Below are experts of layer 4 (counted from 0) of a mixture-of-experts language model. Rows are named router (the router's row for the expert), gate (a neuron's input weights, with its number), up (a neuron's input weights, with its number) and show model dimensions 160-199. Each number is 200 + 20 x the weight over its row's rms, rounded and kept within 0 to 999.
After each expert's rows: a language model's description of what the expert responds to. This comes from a sample of Wikipedia text that the model never trained on.

# expert 4
router,192,166,182,169,191,168,203,196,224,241,203,179,218,196,180,183,203,208,227,210,250,230,195,235,188,234,198,200,205,182,179,198,202,178,233,153,165,219,199,214
gate0,177,181,178,159,194,208,213,246,212,234,200,192,223,192,173,190,200,185,211,156,210,183,203,206,170,216,197,188,151,228,231,208,210,203,247,184,180,169,179,213
up0,169,192,201,207,214,228,180,173,195,218,182,170,180,207,173,198,253,227,190,166,209,180,154,204,206,219,173,191,209,205,197,178,206,218,212,169,185,182,186,195
gate1,196,203,202,192,203,193,226,204,202,157,195,190,174,185,222,210,166,201,188,198,211,186,193,176,214,244,229,223,206,192,211,205,152,221,175,174,202,182,177,201
up1,235,201,192,236,233,190,156,194,207,219,151,187,222,144,178,204,209,219,205,204,175,202,225,195,176,200,190,192,193,213,176,180,227,198,218,198,215,204,180,189
gate2,195,201,189,189,201,166,212,204,207,187,214,194,204,172,185,188,243,169,170,215,188,226,173,195,188,211,202,182,197,221,204,230,185,213,201,175,197,182,221,168
up2,238,217,194,177,213,176,177,201,202,192,218,211,201,157,195,213,207,191,201,255,210,196,206,192,204,167,220,190,235,219,182,221,186,171,187,204,224,183,213,196
gate3,208,187,219,205,171,211,208,178,200,216,237,228,192,205,187,217,172,209,194,198,184,171,229,194,178,185,164,207,223,188,172,186,214,203,218,199,190,187,202,230
up3,181,210,181,176,229,197,223,239,205,194,181,180,203,196,189,190,225,155,191,188,226,228,158,207,212,212,220,185,185,189,205,213,181,179,197,213,212,205,201,185
gate4,223,207,188,220,165,174,243,195,218,187,238,197,226,218,223,200,248,219,219,234,217,189,156,190,180,202,213,205,198,180,214,183,167,223,205,219,219,237,196,213
up4,207,206,196,197,181,198,209,203,216,166,207,195,215,203,204,213,215,191,213,212,230,172,183,187,175,201,223,210,187,128,214,212,189,175,219,219,235,202,197,212
gate5,204,179,181,194,209,197,202,188,222,211,204,166,211,206,188,221,198,214,202,178,207,202,170,239,199,228,194,219,251,178,203,171,173,193,160,173,191,189,204,185
up5,198,239,212,206,192,213,212,212,172,200,184,239,211,193,224,180,209,199,186,234,189,200,236,169,205,178,197,188,175,228,211,209,218,207,244,232,231,198,217,215
What it handles: Common nouns for roles. Singular common nouns after an article or possessive, naming people, places or objects, such as President, city, ship, physician.

# expert 53
router,164,233,225,228,185,211,251,204,189,180,187,206,214,184,208,200,192,171,216,197,187,221,223,203,196,215,197,178,171,248,190,192,237,192,164,208,185,190,181,163
gate0,200,227,219,193,203,237,226,197,210,188,193,181,186,206,221,199,178,202,195,193,243,228,159,231,214,214,187,222,195,208,193,180,207,190,178,193,206,210,226,185
up0,206,192,210,159,187,213,227,147,177,190,166,206,194,213,216,183,225,185,210,148,228,209,198,193,202,242,224,203,180,202,210,175,201,238,235,208,224,189,202,183
gate1,198,193,215,216,196,183,174,169,221,185,224,194,216,183,175,233,166,236,213,176,220,199,180,212,190,209,213,205,190,217,182,177,189,236,173,175,196,227,208,215
up1,200,183,181,189,189,215,211,195,238,201,194,197,182,204,231,167,182,205,200,175,167,204,240,232,222,181,197,191,204,195,191,209,184,172,198,223,212,182,195,202
gate2,184,183,191,230,181,202,209,191,220,246,194,156,198,209,203,206,193,198,203,217,195,212,188,184,171,201,216,203,221,194,217,214,224,144,199,204,233,217,225,206
up2,208,201,210,207,161,190,214,207,233,200,235,194,198,197,238,199,171,220,206,160,217,215,190,185,196,204,222,208,196,196,171,207,191,172,191,208,209,239,204,208
gate3,208,213,204,188,199,215,165,174,221,215,225,207,195,152,187,246,215,193,215,194,231,181,153,187,213,219,192,214,209,207,219,204,138,208,209,186,185,186,205,183
up3,211,216,216,200,197,200,164,191,195,207,244,230,214,187,197,241,202,209,217,196,224,188,158,193,204,227,193,204,216,199,222,230,161,231,207,183,175,196,190,174
gate4,191,195,191,209,209,243,200,184,198,209,189,209,193,202,209,200,193,216,192,195,203,196,191,241,199,190,178,208,198,175,213,179,192,240,198,211,193,234,206,221
up4,213,197,211,204,196,217,188,185,222,188,215,220,220,173,178,209,168,215,217,198,192,212,196,199,208,190,219,191,233,213,185,217,152,189,186,183,164,177,222,183
gate5,211,172,228,213,198,233,211,176,203,189,205,224,186,215,207,217,176,226,214,153,217,218,207,218,221,237,181,181,246,185,168,201,165,165,200,208,185,212,184,203
up5,192,208,169,191,212,194,203,207,156,223,174,173,229,179,190,183,212,195,182,230,201,165,180,198,184,204,178,212,177,207,182,203,233,193,206,172,214,193,249,206
What it handles: Sentence-ending periods. Periods and other sentence-final punctuation, often with a quote, parenthesis or paragraph break, closing a clause before The, In or He.

# expert 2
router,225,191,235,188,187,199,210,172,202,182,220,169,215,185,228,201,226,219,199,205,196,185,177,197,240,206,213,184,221,158,244,175,187,216,197,200,184,200,192,219
gate0,214,193,226,182,217,199,214,178,228,236,196,208,198,180,194,198,198,213,206,182,203,188,210,170,217,190,198,233,219,200,193,198,178,188,221,190,176,204,200,207
up0,204,183,171,222,172,193,185,230,173,209,198,197,194,256,194,192,186,174,224,233,228,232,205,244,183,199,201,189,171,191,202,223,210,186,190,193,220,200,186,194
gate1,199,196,225,176,201,210,231,189,182,183,196,186,197,183,192,200,199,207,200,167,161,215,197,183,218,193,183,197,249,179,187,197,177,205,189,198,219,185,233,214
up1,163,213,178,213,185,207,187,200,215,171,209,219,211,172,194,208,185,184,193,187,209,211,214,197,180,200,202,194,168,209,217,210,205,172,222,229,203,186,190,165
gate2,175,204,232,209,193,190,193,246,213,194,171,209,229,182,204,205,216,189,189,177,220,171,214,182,213,181,210,239,172,182,150,176,196,195,227,197,203,233,225,170
up2,235,172,214,198,226,214,192,175,164,189,186,192,182,231,207,191,190,169,202,213,231,194,180,213,194,205,202,190,225,209,215,210,220,237,220,197,202,178,202,208
gate3,171,166,215,193,176,233,190,236,204,208,204,237,183,216,210,212,202,231,200,185,175,152,202,207,183,220,167,176,235,195,182,179,231,240,204,194,179,215,167,205
up3,196,198,196,195,210,216,204,214,185,227,184,226,217,221,197,202,169,167,179,202,214,164,160,189,204,211,159,179,184,191,180,216,216,179,209,181,193,169,202,217
gate4,187,211,206,160,212,193,225,207,200,216,214,207,198,172,194,183,228,160,190,226,189,196,215,197,188,175,219,213,177,210,174,204,199,235,179,208,185,213,182,220
up4,197,224,200,183,197,185,216,185,177,199,205,184,207,190,201,192,227,176,216,211,175,205,237,185,209,170,222,200,198,188,201,194,214,226,176,200,173,227,178,214
gate5,233,204,227,193,197,188,157,177,140,218,204,182,198,188,190,228,182,185,184,200,170,178,183,201,210,186,216,241,204,194,185,238,191,213,210,177,186,163,240,214
up5,175,186,150,208,200,190,218,224,183,236,216,192,224,189,202,206,191,176,207,219,248,212,169,191,206,178,171,200,204,214,195,206,205,195,207,205,212,218,230,184
What it handles: Numbers and quantifiers. Number words, digits and quantifiers before a noun, such as three, only, first, some, other, often counting units or items.

# expert 12
router,165,192,192,185,150,196,211,224,195,221,228,207,162,193,194,154,206,202,218,203,212,224,219,246,215,198,209,195,194,201,205,188,197,212,218,150,171,202,171,206
gate0,229,231,201,194,191,213,170,208,185,204,180,169,206,210,202,191,218,222,197,195,195,209,189,213,185,193,232,180,203,181,227,226,201,213,230,208,217,208,182,201
up0,208,209,171,243,218,231,185,204,178,200,193,179,200,208,157,235,201,180,201,181,216,182,211,181,203,184,189,211,185,170,162,202,231,220,219,221,217,182,194,215
gate1,203,206,211,190,231,198,184,187,203,196,203,174,212,193,230,199,206,210,174,202,204,180,214,201,216,225,252,186,202,191,189,206,182,249,193,197,204,203,193,165
up1,195,157,201,212,187,209,198,173,199,211,186,210,204,203,228,206,241,202,206,207,201,186,219,188,241,206,202,172,185,155,201,210,186,197,183,202,204,191,206,189
gate2,203,218,212,183,212,188,176,218,206,198,212,228,209,209,173,217,228,235,139,232,193,166,199,184,173,203,226,192,204,206,213,202,231,198,221,210,177,174,195,232
up2,175,181,172,218,208,177,179,201,206,193,185,204,200,178,182,205,185,209,256,195,214,255,183,210,219,202,208,202,181,158,171,199,153,173,165,189,188,194,152,213
gate3,225,197,212,176,187,212,192,161,193,186,208,207,210,227,263,197,199,245,226,195,207,185,208,148,233,219,209,196,205,217,193,189,195,213,202,231,218,206,238,249
up3,198,189,216,208,200,213,194,235,200,206,181,190,200,182,160,213,163,174,165,186,192,174,200,211,190,187,169,230,221,195,193,197,217,203,252,187,184,201,185,152
gate4,215,213,209,172,210,149,155,207,200,211,169,201,187,252,232,201,188,223,184,225,153,172,203,206,152,195,219,211,191,212,197,224,231,223,183,197,195,245,206,200
up4,239,171,218,236,213,198,155,196,203,216,205,201,198,179,208,208,226,169,216,195,214,225,200,201,218,205,187,206,212,196,195,161,209,147,203,186,194,193,191,194
gate5,185,201,196,193,216,191,167,201,201,216,186,203,205,200,228,196,184,234,228,158,171,197,222,194,184,177,186,187,231,198,186,196,220,216,174,184,199,244,225,223
up5,223,223,227,196,234,178,192,175,177,186,203,183,192,189,192,185,197,200,165,245,213,204,199,196,221,201,219,211,201,214,189,222,229,224,192,215,186,199,235,180
What it handles: Mid-word name fragments. Word pieces inside or ending longer words and names, often after one consonant, such as Wilhemsfeld, leukemia, pellets, Kadıköy.

# expert 58
router,176,183,199,213,179,240,203,233,231,202,200,216,193,181,212,179,190,211,212,204,203,217,195,181,228,209,193,190,203,226,193,187,166,198,195,157,202,207,205,221
gate0,184,232,210,178,227,178,164,166,230,225,214,225,182,179,197,225,173,197,230,210,181,188,190,173,188,221,189,181,177,188,194,242,227,208,194,198,190,182,187,186
up0,194,222,186,163,187,194,153,174,240,199,210,234,191,215,180,183,172,182,190,207,211,204,218,169,196,200,207,190,195,197,222,194,191,192,187,176,194,209,190,205
gate1,209,230,194,205,234,200,198,156,201,200,171,212,214,189,205,230,203,211,189,169,218,215,183,173,198,239,194,149,204,200,195,207,196,169,177,210,240,191,184,213
up1,198,173,199,205,204,141,179,213,201,221,179,210,189,177,184,226,204,168,208,168,249,206,213,200,241,194,195,226,197,182,238,186,197,153,172,187,181,141,192,206
gate2,232,187,222,188,196,171,178,163,199,186,171,171,179,196,188,208,215,228,198,183,212,179,191,200,210,195,212,225,214,145,216,229,189,175,226,192,184,182,155,220
up2,202,200,208,244,180,210,215,209,181,251,204,188,234,178,187,193,208,206,196,198,227,241,175,195,199,204,192,202,193,215,189,183,192,219,220,200,189,219,192,232
gate3,226,192,156,183,201,191,194,230,179,209,189,194,204,177,180,198,188,212,164,200,228,182,211,210,207,183,202,211,202,187,185,219,222,159,187,215,228,174,234,218
up3,204,195,202,220,189,179,232,212,237,209,200,206,225,223,217,200,193,190,234,218,227,229,170,202,176,223,173,151,183,245,196,189,199,214,182,200,204,213,213,204
gate4,204,190,188,212,222,192,219,208,174,197,218,210,233,196,206,237,187,218,209,233,183,199,210,236,195,216,196,186,190,203,154,203,205,228,215,214,207,202,220,233
up4,181,180,186,233,201,213,212,237,210,178,209,211,232,218,185,187,210,209,229,188,186,202,209,217,178,171,197,164,198,203,162,170,228,202,183,202,176,208,182,218
gate5,204,226,196,181,192,202,153,172,236,194,206,200,177,195,205,235,195,213,198,168,223,202,216,182,203,189,188,217,172,183,176,235,201,206,194,214,222,193,175,248
up5,190,196,203,224,192,225,223,211,185,212,203,219,194,201,188,165,226,185,213,213,210,185,201,244,201,181,206,206,208,205,238,157,210,227,210,200,212,203,184,174
What it handles: Periods and separators in numbers. Periods and punctuation right after digits or initials: decimal points in percentages, abbreviations like O. or .B, colons in times, numbered-list periods.

# expert 29
router,155,202,196,194,196,222,196,226,186,210,220,203,192,203,217,171,190,199,230,196,229,210,207,222,233,197,202,199,207,186,193,187,186,205,219,169,150,187,187,186
gate0,200,193,183,218,188,218,160,179,159,205,192,198,195,202,224,223,192,227,225,188,189,171,226,192,215,209,205,211,185,191,170,212,217,190,186,186,222,230,207,233
up0,193,220,192,206,242,203,200,167,257,192,187,179,195,205,188,203,162,190,181,233,203,196,181,176,207,187,212,197,218,204,185,204,205,233,169,186,205,201,207,183
gate1,218,164,205,183,180,170,202,181,238,204,220,209,188,229,162,181,192,188,219,180,219,169,221,219,206,210,206,182,202,229,241,222,199,227,204,199,209,170,172,189
up1,229,201,221,207,186,194,166,185,240,186,209,197,202,235,179,171,206,220,227,155,228,190,213,199,216,213,217,185,206,209,252,213,199,219,211,198,225,192,162,152
gate2,212,152,209,203,202,158,174,218,204,240,192,201,187,192,192,218,205,218,209,176,190,172,198,206,216,206,174,198,211,189,209,207,221,168,213,181,183,172,194,174
up2,196,193,223,200,185,168,193,205,202,247,218,204,188,192,171,201,171,214,199,195,198,196,189,178,182,198,201,180,214,204,190,205,235,158,234,199,191,187,193,170
gate3,211,145,192,210,194,213,215,237,209,229,191,211,199,224,197,191,186,188,208,213,207,223,203,222,193,175,191,222,187,216,190,253,195,198,201,183,233,192,190,216
up3,190,218,194,224,198,147,189,203,187,204,219,203,208,225,197,189,211,238,219,169,182,191,206,187,200,183,219,207,213,178,187,206,229,150,223,196,168,217,178,174
gate4,206,202,196,200,194,170,166,227,237,204,172,201,196,187,182,197,208,212,180,151,196,176,232,203,181,190,223,218,201,178,198,170,198,171,155,203,213,188,179,206
up4,213,199,232,195,199,166,207,205,243,211,213,212,216,192,174,216,192,221,196,175,195,238,173,232,205,205,200,208,193,199,217,214,182,210,234,177,212,203,184,205
gate5,207,201,211,191,175,210,230,238,191,195,160,184,215,204,212,214,205,209,197,187,180,231,203,191,194,192,217,212,230,209,216,217,207,199,226,213,222,201,196,165
up5,192,158,203,198,207,163,199,201,237,217,208,202,191,180,187,192,198,182,181,173,209,221,193,228,215,222,233,199,182,186,219,189,208,198,170,208,179,177,195,226
What it handles: Month names in dates. Month names in dates, especially in tables and lists, such as 3 December 1899, May 27, 25 June 2026, plus some capitalized names in table cells.

# expert 21
router,211,242,198,167,206,208,226,187,194,206,198,191,245,196,188,201,194,210,201,209,203,144,211,201,158,172,207,210,218,185,206,165,208,173,212,210,240,173,187,181
gate0,184,189,243,191,224,205,234,183,235,206,210,216,159,209,192,200,244,196,184,215,235,171,196,201,156,203,196,150,219,175,184,164,219,189,217,201,199,204,198,198
up0,222,201,185,202,194,203,158,201,163,194,195,189,220,208,220,210,185,226,200,180,186,232,208,186,232,198,199,234,193,264,207,226,187,185,187,220,203,193,205,178
gate1,188,164,182,217,204,242,202,160,212,228,158,170,216,204,192,194,177,212,211,227,207,212,231,184,210,199,194,189,188,196,164,212,179,209,214,206,228,196,196,255
up1,146,224,209,201,212,232,219,215,177,174,227,188,205,200,216,219,200,201,166,209,221,226,210,167,215,175,191,213,205,204,199,176,222,196,206,224,175,241,223,179
gate2,168,194,210,224,216,213,190,201,177,205,197,184,192,197,197,223,167,200,211,183,197,208,211,171,249,212,212,180,188,184,210,209,161,224,184,155,174,198,210,207
up2,191,211,170,212,227,217,200,212,166,208,178,186,217,162,176,206,232,180,206,168,242,201,188,160,250,204,212,232,213,212,204,215,169,235,211,191,210,185,202,191
gate3,239,230,177,224,200,238,190,204,183,200,178,209,213,187,192,175,220,196,199,207,164,202,161,176,207,204,224,182,209,245,198,201,144,238,197,204,166,191,188,231
up3,201,190,204,200,196,216,218,204,213,204,209,180,164,211,205,156,189,195,191,193,225,193,199,208,183,204,199,208,235,155,273,166,212,192,221,225,209,177,207,163
gate4,201,189,216,197,218,195,158,196,192,207,199,178,175,203,193,217,224,208,175,224,184,182,161,226,230,206,211,187,204,188,176,204,214,223,180,210,151,217,183,207
up4,229,208,212,196,195,198,158,187,198,199,204,169,152,211,173,237,208,197,189,196,185,191,172,215,211,200,192,172,204,205,172,193,189,215,198,181,177,232,205,250
gate5,196,228,179,220,220,196,197,187,206,191,192,200,209,204,193,204,199,187,196,185,198,200,189,186,190,236,186,186,205,190,229,186,219,190,198,222,193,178,187,176
up5,188,215,204,215,185,180,237,185,199,205,243,215,217,211,178,172,197,203,201,189,203,241,188,211,218,206,244,206,200,210,246,201,165,154,235,208,157,177,196,183
What it handles: Name-ending word pieces. Final pieces of surnames and foreign words, especially Slavic, Indian and Spanish names, e.g. -ński, -iewicz, Jones, Smith, -ento.

# expert 13
router,221,161,203,173,214,221,204,199,206,196,190,204,198,239,224,196,197,219,207,225,219,152,213,200,211,187,176,223,212,183,251,201,176,201,187,197,174,219,198,217
gate0,210,166,228,207,218,212,236,224,221,191,201,233,167,200,193,179,240,175,210,195,206,201,190,200,203,218,206,185,190,198,215,161,247,210,188,219,179,175,186,186
up0,189,229,208,217,192,228,197,205,176,210,201,181,207,198,189,211,161,213,159,213,213,193,207,207,185,183,198,232,182,194,191,227,189,217,261,208,223,221,215,210
gate1,203,198,225,189,198,200,226,211,171,170,198,195,208,228,227,192,199,205,207,179,190,218,193,204,244,188,167,223,222,179,204,197,216,170,179,205,193,229,191,224
up1,219,200,191,208,170,209,181,221,192,249,214,222,181,210,193,200,191,185,210,206,228,217,209,212,167,202,224,214,179,218,205,205,188,221,237,206,201,191,196,193
gate2,198,215,172,196,191,221,192,199,152,224,227,177,169,206,177,204,169,198,193,197,207,204,189,223,181,182,164,195,213,169,176,211,188,201,232,201,236,165,218,194
up2,191,214,205,175,184,169,215,185,252,176,187,219,219,180,190,193,204,192,196,236,201,194,216,203,201,201,228,202,204,220,207,196,201,189,170,203,195,231,207,188
gate3,181,214,205,204,174,197,191,144,192,208,201,185,182,177,174,202,193,209,199,206,156,189,175,178,189,215,187,229,201,224,199,210,163,202,202,193,210,185,219,222
up3,170,198,209,195,206,193,188,182,200,131,213,218,173,212,238,186,183,224,208,188,180,189,228,193,228,187,205,205,202,205,197,220,178,190,227,202,186,226,188,216
gate4,187,241,191,206,207,231,189,165,222,223,183,207,265,176,198,222,206,212,190,181,179,180,205,198,179,171,226,176,206,211,197,190,239,174,192,212,219,214,225,178
up4,174,221,214,236,192,207,204,188,250,193,198,187,240,148,198,195,207,210,219,175,153,186,183,211,162,202,210,193,207,216,218,196,224,185,197,217,229,204,227,193
gate5,198,185,180,204,196,204,220,218,211,206,211,197,212,223,202,193,212,191,195,197,192,215,177,182,204,197,224,170,181,219,185,254,213,177,227,216,217,202,193,221
up5,191,203,194,229,204,194,206,225,205,228,222,193,228,213,195,194,183,191,213,211,233,233,222,186,205,200,216,195,198,195,204,197,201,204,191,179,205,208,186,194
What it handles: Digits in numbers. Single digit tokens inside numbers in tables, coordinates, percentages and statistics, plus colons after labels and dates, such as 90.1, 24,151.

# expert 49
router,192,209,187,207,213,210,218,219,228,239,208,187,220,185,156,202,198,174,201,169,207,199,196,201,185,188,202,211,194,161,199,211,183,175,206,192,231,185,175,221
gate0,183,213,190,208,233,199,200,178,215,216,173,164,205,218,220,197,190,200,182,183,206,196,210,212,230,217,212,177,218,207,234,198,215,213,196,205,223,192,235,181
up0,174,213,207,206,217,236,216,184,197,169,156,210,185,209,206,187,202,173,182,205,183,197,210,172,209,203,204,213,196,206,203,163,227,217,211,195,186,245,199,182
gate1,211,216,190,206,237,226,185,197,172,193,195,158,148,180,209,204,214,176,187,207,192,192,177,219,184,212,181,187,226,195,209,173,238,226,206,208,160,180,205,173
up1,205,214,236,246,221,218,209,172,189,199,187,261,224,176,220,224,216,183,187,186,213,231,208,193,239,220,208,220,193,195,206,194,238,205,212,213,206,208,220,208
gate2,188,195,194,227,219,181,213,196,183,201,202,177,205,184,230,204,220,205,209,198,193,211,195,182,216,212,214,213,204,182,212,206,195,171,176,203,191,234,187,165
up2,240,169,211,191,219,227,163,207,206,174,214,210,197,229,203,204,186,185,211,168,169,205,188,213,237,201,192,173,224,201,197,203,171,207,201,168,174,183,202,192
gate3,201,191,194,194,197,206,199,157,177,165,210,198,201,177,227,192,170,229,207,212,192,242,235,180,198,228,217,165,226,230,234,210,189,214,212,222,220,196,237,182
up3,190,252,185,178,206,218,192,188,248,197,206,222,182,229,181,204,211,165,206,218,217,208,228,162,215,219,182,192,198,231,214,171,225,180,210,200,188,192,195,203
gate4,208,204,182,195,184,219,200,163,205,206,220,195,207,225,194,207,214,194,215,216,204,225,151,183,203,210,211,188,188,245,199,198,223,186,203,205,227,219,205,214
up4,184,225,193,191,191,161,196,193,203,201,239,168,227,213,203,201,225,223,187,196,216,213,175,255,206,211,224,185,191,231,219,240,208,228,203,211,221,221,184,239
gate5,191,205,202,190,190,163,192,202,186,195,219,228,220,172,218,193,167,203,184,200,192,219,203,202,194,206,222,171,181,210,202,192,199,224,222,208,180,190,222,205
up5,226,217,228,198,227,228,173,206,222,213,199,185,212,205,213,196,236,176,203,177,180,168,199,208,234,206,169,210,219,181,171,211,224,176,161,201,184,191,179,178
What it handles: Name-internal word pieces. Short letter pieces inside foreign or unusual proper names, often after a capital initial, such as V-er-onika, K-er-ouac, Ba-ş-ka.

# expert 7
router,218,184,174,214,212,168,190,155,235,196,231,199,218,202,132,199,214,198,196,194,207,168,179,200,171,211,214,185,203,232,180,209,218,218,203,206,204,214,205,203
gate0,200,220,228,205,201,194,223,211,186,195,194,223,233,237,213,214,168,221,206,198,214,229,240,217,210,187,202,227,174,205,211,216,195,222,202,231,206,171,205,225
up0,203,219,201,187,200,204,213,197,184,261,220,192,228,210,198,184,186,190,182,218,213,192,220,195,183,205,170,209,218,202,206,187,240,163,195,198,205,225,215,196
gate1,206,211,220,216,224,192,201,203,171,213,205,205,216,195,211,195,190,234,209,194,176,204,200,184,193,230,193,188,203,199,193,253,211,230,240,187,230,189,203,172
up1,196,196,199,187,218,208,182,216,210,182,152,204,168,216,226,217,231,159,198,162,193,200,205,200,242,211,196,193,177,180,205,196,188,193,191,207,152,189,189,225
gate2,232,175,226,227,208,162,219,218,209,205,211,209,189,203,200,214,206,168,213,198,170,197,229,217,200,207,176,229,221,195,193,163,205,210,210,185,191,212,183,221
up2,156,224,185,185,216,190,175,193,202,210,192,181,208,195,199,209,171,224,193,219,228,211,177,180,209,175,240,172,182,177,199,231,216,186,207,210,205,189,180,195
gate3,200,210,207,217,215,220,208,178,200,193,194,176,187,204,219,178,219,204,187,167,179,201,204,176,218,235,207,173,192,198,203,191,167,206,237,212,250,198,223,180
up3,182,201,225,205,179,201,175,225,196,219,207,208,168,232,210,196,195,196,204,202,202,213,201,231,189,175,158,207,219,190,204,177,203,169,185,186,182,183,157,196
gate4,214,201,183,222,221,185,177,195,203,211,186,175,174,189,166,185,214,208,222,214,219,207,194,224,186,170,230,214,188,202,164,169,179,234,226,149,180,200,175,220
up4,173,211,192,187,208,178,196,214,204,201,197,201,229,196,213,223,197,203,193,201,197,222,203,177,178,225,161,208,200,182,218,233,245,177,169,192,200,189,215,198
gate5,184,220,191,220,212,204,155,209,226,229,180,269,216,181,210,190,239,184,174,158,197,205,169,202,183,176,180,196,168,207,227,218,210,181,192,197,235,172,173,174
up5,176,199,183,185,192,218,183,222,217,210,187,236,211,181,237,178,247,195,183,164,227,226,173,209,186,170,184,210,193,221,229,226,213,163,197,223,220,165,211,174
What it handles: Organization and work nouns. Head nouns naming a group, institution or creative work after the or a name, such as team, band, album, Organization.

# expert 33
router,189,208,204,189,209,178,177,191,202,200,173,160,212,168,152,176,231,184,202,182,193,211,197,228,195,207,175,191,164,217,222,226,216,188,242,184,212,224,193,227
gate0,233,151,200,183,188,199,223,203,231,179,176,194,203,228,194,220,158,203,216,221,237,192,198,177,202,240,203,169,224,175,197,224,219,192,182,215,205,220,192,220
up0,168,168,195,205,210,183,220,212,215,196,205,172,196,206,192,232,226,203,193,182,236,176,195,180,185,217,194,228,208,183,200,191,204,197,205,193,194,191,206,188
gate1,217,192,193,201,233,232,214,181,147,205,219,198,204,238,233,191,211,165,239,180,186,184,213,224,225,225,207,177,212,213,209,174,184,234,220,196,200,208,244,178
up1,194,198,183,192,196,179,180,162,212,173,219,179,209,176,189,201,197,187,207,204,228,192,195,165,217,197,172,199,211,165,196,209,192,203,200,198,211,181,189,206
gate2,186,208,224,212,178,189,189,224,219,224,217,228,223,237,200,181,213,216,197,202,182,175,148,217,175,181,139,180,214,211,208,210,222,166,204,214,249,186,195,178
up2,191,226,202,202,203,193,214,193,230,207,213,183,213,200,170,183,199,235,177,189,182,171,213,213,203,197,223,229,212,197,230,177,163,174,211,209,171,163,201,205
gate3,177,214,220,200,177,192,162,203,194,175,195,217,197,208,220,175,188,211,226,209,217,230,173,213,189,201,186,172,204,172,252,194,198,188,222,230,206,184,172,214
up3,171,214,186,247,207,190,184,219,207,180,212,209,219,189,152,199,220,206,205,172,221,173,191,209,222,199,165,151,199,200,214,198,219,198,186,221,213,188,186,198
gate4,208,209,178,219,221,190,228,231,170,162,192,199,230,175,191,218,222,191,174,205,226,205,159,207,207,192,189,207,201,180,241,166,184,209,151,192,159,200,199,179
up4,226,213,218,210,161,214,189,156,187,187,195,207,169,233,204,180,200,237,206,203,187,248,218,189,192,206,228,204,202,246,168,198,215,194,209,243,222,226,210,226
gate5,214,202,223,212,227,218,245,171,209,211,238,197,195,195,183,197,190,211,194,191,236,187,174,147,206,199,185,173,220,189,192,206,193,183,227,169,186,186,205,159
up5,194,212,208,237,203,225,197,210,182,223,208,197,233,219,190,223,176,218,207,165,222,175,218,215,192,195,184,184,203,168,211,206,203,185,179,204,202,178,229,217
What it handles: Place and title words. Capitalized name words in place, institution and work titles, such as River, City, Park, University, Street, or "Time" ending album titles.

# expert 18
router,204,166,189,188,173,177,184,207,219,217,208,228,200,231,226,179,190,194,240,181,249,235,222,235,214,199,236,209,184,210,242,201,193,193,228,158,190,235,188,217
gate0,204,200,216,196,209,173,188,212,172,227,190,189,194,220,226,196,213,208,168,240,217,216,195,162,171,199,184,233,171,180,214,182,230,212,218,227,233,203,227,208
up0,208,188,209,186,206,192,197,210,210,212,183,188,215,224,210,229,181,215,190,231,198,195,218,139,200,205,193,199,217,182,204,169,189,164,197,217,261,234,205,194
gate1,183,173,215,173,142,204,233,243,198,194,234,217,189,212,214,200,229,166,204,202,183,202,185,231,195,197,206,192,172,229,191,227,196,236,218,191,185,208,162,174
up1,200,190,200,162,161,197,191,199,197,189,217,188,228,238,215,219,192,201,185,199,162,196,191,181,217,195,183,179,212,207,190,208,181,177,221,187,231,216,199,181
gate2,196,204,224,156,225,224,212,197,205,181,138,190,206,195,225,200,215,198,167,208,186,181,211,188,209,201,208,216,220,228,165,194,198,200,160,212,191,177,188,184
up2,204,193,204,199,213,175,241,182,207,189,199,200,199,218,156,202,222,169,199,213,194,160,186,189,197,187,185,193,194,190,225,175,194,174,227,194,178,216,194,216
gate3,206,211,197,208,191,193,200,210,200,196,178,192,172,182,187,209,184,215,210,234,210,192,211,161,193,184,195,179,182,166,168,216,222,194,168,198,203,185,190,195
up3,181,200,169,187,178,185,207,223,228,221,210,171,223,236,197,211,172,213,181,184,199,196,191,194,183,203,173,181,140,215,210,220,229,197,238,218,187,205,172,197
gate4,183,247,213,241,204,234,183,231,237,219,165,206,185,159,188,207,197,187,183,189,206,211,192,182,177,177,184,241,184,200,196,195,217,186,196,213,197,185,206,193
up4,207,216,182,216,223,173,210,176,230,222,216,196,213,209,192,231,198,206,202,219,195,177,211,183,179,207,206,209,196,188,187,197,214,193,188,200,206,230,209,242
gate5,177,218,161,204,167,206,237,220,224,182,172,227,234,223,207,205,173,204,177,237,199,182,228,195,184,197,199,185,185,231,194,219,220,211,205,225,212,216,204,259
up5,187,196,216,205,158,191,220,186,182,203,209,204,224,202,173,227,188,202,218,215,208,238,180,194,235,188,199,191,154,191,183,210,163,180,200,183,214,197,236,186
What it handles: Digit pairs in data. Two-digit number pieces inside coordinates, years, vote counts, percentages and grid references in tables, such as 54.784118°N, 1921, 23.95%.